From a checkpoint of a small mixture-of-experts model trained on Wikipedia.
Size: 8 layers, width 224, vocabulary 8192, 105M parameters.
Experts: 64 experts in each of 6 layers, 384 SwiGLU neurons an expert, 1 pick a token, a softmax router.
Training: 657M tokens, 4467 steps.
Below are experts of layer 3 (counted from 0) of a mixture-of-experts language model. Rows are named router (the router's row for the expert), gate (a neuron's input weights, with its number), up (a neuron's input weights, with its number) and show model dimensions 0-111. Each number is 500 + 50 x the weight over its row's rms, rounded and kept within 0 to 999. Numbers have three digits each.
After each expert's rows: "comes after" lists some tokens at least twice as common just before its tokens as in all text. This comes from a sample of Wikipedia text that the model never trained on. Tokens count by the router's weight.

# expert 63
router:545544629493520512489589462535534403460445450537514476491512511500441509465480466536553427411570466503527441518498429534454530483530433509525472493541492432457564476511494511476502454560490541612513478555552558431502480447427547522422506500537407591485478557436538443522429545457406465488468543465507525439554508435543488528519480585569
gate0:514486449546515523538506582429420476520525475462587511500540446472540543537543494452399485443439451482420623478424564432478475546567543514494453511513379471589511485478515499500446487427547547543494464514419508392527554529435524525595504479477500502418563463482501622510468502535478506474531522580578462529530506459549412501505511502600
up0:513522544427535466476563588491531535421543457473469522551489490624602444532517462540568464541516518529488500437532518464539510426507527413505509507404545591527453448602532511450562569558575506469456559443443615610488497471424472465466484441474580494463481549457457443487552500604460425541361545479513470469544512453456518520472513471541
gate1:454442439536532538538461476532477526514500487476363522464481371509519511382553453526532473564457485489452546514507487512525605479476450525464483505493434506461480471459530521431526529494534586601502491543553489528508552548477510518439434460655450514455550538545519451550414515501471440501540533494563542465542591511553489518384544570457
up1:488452511708425508566554403545501554497533460499491526529416427507495463455612401525559516594468456471442472489504495516622576476446525491447481558514434473483482463536518483433525494384469556585423513586541559501475530536509467442438435463500471473508526487481482497668381552517571460419557477510472520545501449504495450495476576530470
gate2:498489531458582493575439461589445526434522544429546540513561624399500468469486422496453506538596607498469599438528528658452445430484489521515415573528546457532518438433352527553531488515445459518532453536500433541525508591428505598511548583504453446521522520501461411473456579505446472502546522458501473479515464529552592503529491437457
up2:435577484513549507612324527519428536454455426480472488442487592424554478486502468481481470518525495468482569459572544490478550446410499499492484545506585502547497453386514520495511472502493456488530538516535496525386552471514507487489540549453458421471494494494452433471488522561437520531414414508518527475460445463513544573473512414486
comes after: " to", " the", " and", " a", " was", " an"

# expert 0
router:520536559498466504528496470480541431498509522525540410496506466484356484498410535500468493431547383472521476580478473541487535420627451396511488626472531498521468579525479492437536485494518497512435504595506494476431435500465586483449492504592411592431440481474480432474460547527462443493465554437517535480547492454544477514572525550548
gate0:526557452418485502476511547420561500444451533511480550411487526513519564564496432538440521504594467435441544451495465550440551456538471519563567439498437438523555580538547594602501443496472569537551494485521545550504570515535572480377530515482466527522614443493464513490429545510525527553503490488518531480473487597542601459526461559491
up0:587496554418460422482430502523553476619465495525492424495503433504541533396517417411547511413533522593554526511467388426512432528505539535452441523518510565516609505455504482460484495457500515513488491556417477458595506532508592550504500512486434506554497578513575489446494522495573463432501566538528484588533435523471426467463516367521
gate1:626503556539476466561508481532431475436524497475498530588525507564502533402452462441468496509548531503478535474456388491538530439470576525494500468473442498487488444423413497532497523549449492617419406509545537544476494482547512471612476505528516473433413500518526526518495476571424536610556384580401518481462422495535471509464485534634
up1:591541586554443549590507667581578456485493546558414474555496529529515432456459535485571514497433540483507540479530431462508546547492496515562495423465470529452511415476421436472522531501425518543536531481507450536520472535558494571509456596442418499437525518432513528436453525478588504513531456490419393571489519456516517475451465515566
gate2:495571551491498498446466473426449440486572476515573563518481554462553538494536616534522475543512479491417503565478583505492491404524505503406425447502624481560470481417455521684476492569460520542568467495514547414423521542587493413385429481423484412579470530444401481476520518445512473552481540504439454486544541516496551467532472520468
up2:556386513531495549576542591595512485424457530499468478610494530476424403527493456536447559535569501500513553503480506473515477465559526494568531557547408571586497589470539499506503459454594526470467532481400523532478509435529567576454471480550472541463563458489397544466480532628464542486390444522554449594459446490599530572475570554440
comes after: " the", " a", " The", "'s", " his", " this"

# expert 37
router:486538508500523504489541485482518456495491499515515481530470479480423570470438521576475445451524407510624474487496422627457550484504478453471454678563505442445487531497452456487529507501484516518527514557505558418510438463456523511454546501503459581466325479485505474464484497529484498467462493500457505367572481523492483471558541659579
gate0:482454560482433451484617548519500474512512581479490475581508403494469559456501547400519433465513427504501489566595537447519548544492516419428528532552484525499416480453516525550464516557466547481497464463518525481527513482512471527459467585467565622436564509427520485443491474479486536458557593510472427470501576433514492648484474420525
up0:549485474409457444570507564509427469531504442505588469497504504550522541463503625572523560393485393467576476456482597466531545468506560476540447525552611556524440573522481565523522497545484510516447462524468518540486442525481472488485515495565435521447523489475483528562479524577555523503564515425426467476507448458554529508378478467543
gate1:499446495531503483468506474523492523551518598434474572536546442581625576395534485375505465406500564481491435547587512398544534394487453398509480547463556459438479469564498532476481551457536519475532491460496576485432540431458510550431557595444605412500471449450419558468496498486443462488523461524518539505546522497496461596534458457411
up1:494450520512520486436444467475519613467548554457479525484602467498471528536561482411393453539464533457467505449531511522448440495499531456509470494401507462466463457524469447543493582463566534483462383484500542427544543561482495526445626528445486390436522476521414506354483488539468413499490580501511495503460498535475492588550472419450
gate2:546511522451513489503480445469570545506512420536538461458493477488425587576493445466578633516526488574481470497513504505461491476512419535395530540503493523524650509418599559469385569575503567483429461503519420543570432541495507403505531529414487478440439530458498504571427496483475460490543449450463524498544498430484564464488505436547
up2:485529578537480499500535495465486476562474483480545514430673398546575463526362452408496489530482542405518502551478436464504498509551460512562420544460499424539595509499529499509469381535461455549518528422479466422479509496465452525549537472508390568521421510488463562434529412459532482433466492462348472524463503532519479460382531487584
comes after: "|", " ", " in", " January", " October", " March"

# expert 48
router:466509557466502498439548490512586448459482470515546463563486486430450557467423492510462437443574432498575387531456457581479561466552435442495479571557540466452547512537440452489524491503527556557490518571576561454497445453440551495458497449549440562434426521451534471438446473503419446407428514490453526443495476481539464452522551584569
gate0:451482499553512500468536496469430442405522512431509575565603446444514504454431455479474507463488550404564458457418455527449461513505484539448469475578556496577540469486502481402526491503539581578469467405536563420378536541478499517462581523495489585439495462470530473528488606484618430511460394447475476451575530405586478477480533509565
up0:470529584480490471511444537551505490439485495510473558483455548475504538534555529379479433445509542555584464385530436539489462575536489505471566507432527452507470535489493473451507499521539486539493555462449676526527468404531528437416476470541479516497452432505600459490567562486488614480508476516466502461481462521501431507599440495494
gate1:500564456653442557505587593475624497534535493369519524457500460461541505476379577536566401500526532556448517446501491443606503487506492444613465514509497410536501535467541495465530502527412614552446451576482614540519484565376495465448472507473558534422506461545640525484579540438491576560494575490491498537545534507464554446497562525431
up1:545529539481440416510511599496475512389417550557439479500505566530505509528461498494487486521551559507553501454521579502523474415415430469370554569589498555492564427512470495425443483487591501400460517555519466487500449487488567446487523484485524440565586507442480552508584638465520456418518557564417522469479565523528508435519488531401
gate2:599476494507469474410528493452512506486587481525420577517515511550534586437511477457546405529527437519467443504487527459528551522532501498551580463386557506466449435456504577494541529515464448517516569567578591471525525494474557530505515540526455563479458452515513431477555463433582495454483477514368558478573511531408440391539517615529
up2:492546501528452486406516522414465504490430519462583470523623424516450463416511439539491464462518429400433460520433595449487568539571473534531569487489564458556610565543545465509412577485470557446421532469478445451585535491551456485468450488492501529537612552499535547397554487451457525522475441460454389492515507437509472544630531465535
comes after: " |\n", " |", " \"", "\n", ";", " ("

# expert 33
router:483592631460509462496478549525567457493507489453502455522476490435378459525419508621484401439486464445542531532397495512456538500627387402455461564520483506543490536493450439490493512569500494561570598591504520479409461530493545465467502442543496575484471580528530446429447516511514448471468552448484441446484543459545465463494581537562
gate9:516458420493459490491488502485514423452474593543488476536582482506510574474465415515539518569477477460483583459427593449517598472530512470534484539499410508490466382430498459512494418556564482535486516459505525540498454476513491449499560480452485487447447517559332567540577455533437476468484533527503487484469465479391567448502590510560
up9:527496349411567475395535478497521469421554533614535463453581443451505594424473550492413566505479526574518524421533526502540523506498475488555546506452481512603503418523431345526544496496506500471510527476446496451459475543492556483462572486443542477469584462541451546549544527546497496436558437562479551542541520442492443585447477535551
gate10:570506488516476543525503457505531490409557525545599488546508477549451448483630534436516604388518431501460535561489601508465487545526539558540431353576496537461433454395457492537503445461478447496505481506529420543487475477460525550523529549550477426541442527457425453430485590474517535538538492603506473519443512478510515589509465537535
up10:509457500478505483544502443492503419411524528487515413565500624574480439560590424450529513476537507511517521488517599479428553510506460556540490506519521505524562501401484412525618520447570437517445493415530432475481573522496532620514540532475477566523452419473406526475506427586516461556529478585512494576489473499499488529579476550490
gate11:592511452536447449385475503561444540526463453428505526494415397524462594499437545509505540532455473456490536556488410485470492443438542526493493493556566417517539522445526503503643475551544421584496481495460527436452575466449487511590495507453482510503601486481523498544449542519477550450544439555422555521477503511565487579472559480465
up11:408524446439487502538512512475549487383554421426522497497476573473523438533454482464531486467505473486513509418485500478450495400523446475587454424419527564547507553614633442504481499474499500451479547522547501435543580449476472506488513408490548588534512414518472504533504550474463523513453419470478543447475502561536485482536449592577
comes after: " the", " U", " World", "th", " Civil", " United"

# expert 53
router:531506651419457566463532444498571465474524457443508458467508449477376479491470497522487444495540434492584548535450516561491536493572468471462509539521543482521505565499421468496490590550515437570460496559554538522507438463469531442444536452585470574509445482535484495520438522433474460431464525451433540415521490443488404525527518536541
gate0:479423538459419369488428423427481477461649413482533490574505462510543470568514564477462516548544514553507472596509425473436480532539484453479423438535499521425537518475546516505511604424524501480437539530460461507482413514561470532514580472515459406481578615536452511453461360544501520493586512569422502525584567543524525416511420529492
up0:455517514589555465558430409421442470547560463437403433547527544466537541545428567436526530520534511495487573515486541452480493390485449524504540523563458445494550466415453554501509397481477647570487533607458525501471421546440432439547528446422491470511542470579416574470487432520503529544538551540451490489518517516536468465527543515424
gate1:523501596469581489470535442508555435501419498536517484586469519564518496543488507584479515391516559452468473516501502462536548528446428521499559477537466461487553623455557456521505372539504514481530463466542562437534420509540487470525521525396584564480502511497502455484532556469491512490485563519420497537508560476479530457442637388401
up1:425446519488550502474571467489594495530444483556474469413458503471529536556479532594539559440498465498458517462586464530460485506503508647501513521429548448617555498530494472560447461553493500414489494430458541577537607441516516552501500438490476455444449482545538528635510467512393531528533584548379425505538595496524460508411471432438
gate2:425519561449514536514496403448522501514507361552516485550614501538440558519476493471485497516577513445459543528487492515535390510549434485459527433531564492517444516466420549547463534544491588445531593494514494512531506520455453538450553490487481524567417457489534467524516460487476416437564459443524582484473589447540517525556456465572
up2:508481525495513550503501553509464471339505580486465585497502479430438472510517454500473450488459456407543473462461491541519638424491460503491424593460477532532445487516511605453493442485553523502454475508440530586452476523457471462502497443541570470487537462507495487482475528434525538555462539549444393478531520456584569484499499627488
comes after: "-", "==", "\n\n", " •", " (", " Binomial"

# expert 24
router:517476527468459531474560461482519397502468453501497436511503495507472560530467508514527475466573431554586493585501510635523566478585378389448478593493483458449532520526453451471535460555530518593469475521634541492538474513314611474428502506567404556428440488461550472488503468462399421468425510441502569384480487511541470455478530514556
gate0:431619467451531493581482518451514522560538414491449455508418531491454454442498499492491463523546511556528482447501484621510371480531445448409445518529537484539562476426419486420445449483517515552513502571598569427458521506575459411553485456512392478575470563455463489514547475479579520531523509523511454453463429450565462514454560496459
up0:475578468466532433584543438541401529577533439432429434488392558548445528482481496504477461596526450563494470541452452515531411471515499487450539474481582488543561389500425434445540481464437507558631459502495480555404566454570478423516526506516389422586467560482520482551545555526545530543441525514533494506569422546515457475449569442497
gate1:477519595518543473522526518509510571443548382566539407432521477515532497460414474436572480479543582605456440518510494559422462500391522477449472465501499507464485526479545540530553488496527452560523501561618467564471438494545544607477582515453484525540407489547456462532436501538536544499455486490565492472460602494521517472503445516476
up1:465545496475453450482501563465518500525525389568531423498457546489526483471448470491465438467487584518458486479518510537442515520377493429490489599502508486433453554381538458492571480475516457506506505579653377534455545472481545553516556515499526540513453472491534493559516414597433532517501467544558546456462502485512583482443433585548
gate2:497536476584536490495447445526471527527523595513553459502473556452464476441469425492525455476513595462556598416540529454528485425419489509566483511411457559511450529456485461419504496563446530494442596538536474526478515485489431412535517546591486591448514522624534576461568504524526558444516478515551466562463471513503486449491400471448
up2:516559533506442465449500597539516406516448455419484476486528463515520589575502459505473568464518453496461370515415476535466485460450466519511554488420446460524564460584439543531474514424620490508477434474514542475454510649466517491482494418485477414533581472520506482575507535461457463510479513412463504549454554513501560486487575598561
comes after: ".", ",", " that", " which", " It", " he"

# expert 50
router:467509554469504497438548489511586448457483470512544464560486486430450558468422490511461439445573433498573386531456455583479561466553434439496480570557541463451542513541439453490524490503529557559495517571578562453498445453440552494459498450550440557435425520452533466439447472502418447407428514490452528441495477481539464450519552581567
gate0:450477493498558460473600490494468514530368454548497428367542488510510614489514546461471477544572430514474481446497491519439460463499627519436452469476512454477462516459436546494503430520575558540529413470511568484519497434504493466592613544562472500529514486534520532459471506501538416505505516463378462466490542417496503616598434420487
up0:439384510576434539544510473562578445485543477501449488520510475492533473577575423542515581518511471490525452492476548509461490454467559562498541434507457542478528281410516520540538506530554473528494554538468408454444499555444513492502537482536481549517523455573531332566495465563585501548487503474521538519379479517478472515530515469483
gate1:484469568432548572450564370504466506427567515555434439580500514401481502508427542521519478574522453497445438429384488525505497400596508507577503469429563471468541548594545509622469551568518530495508457539498564442528490542380418513478514500428441496444431488430407533617445542506452390468475442481518519561473523531504473459486511472493
up1:460499456506424410536493504525473511511491440540490503500451466536503413503471441468563478590512530484437533580508490514534574527504444448508614492479640458543565462363494480482429418487465499549478456500535545517541559372579454492553476490480534491457589425567534405525490505486558544477376455485517511503459512471535568454602489500472
gate2:448490578489542475584507421498502501519473439536535527460472528511493574417570487441622557469521528451550505481409552454475584504475536395570409420492536430560521515450414495444482392461477524587498531579486517481516402517500541512565585432434446532434479578538453488556474518568475454512478450521426469475483546580444416541470512502482
up2:434526513515562537551487397535512435501539504415517548452494421525512551520588490464546526566510593520544436462600436505474469515473509510510426493464512526505548561434535484534451454595539469393448560559461509539476470560428466499500595467518462586472503432497560407498448446557545528415480487585543527513515535420526448575433529558487
comes after: " |\n", "\n", " |", ".", ")\n", " is"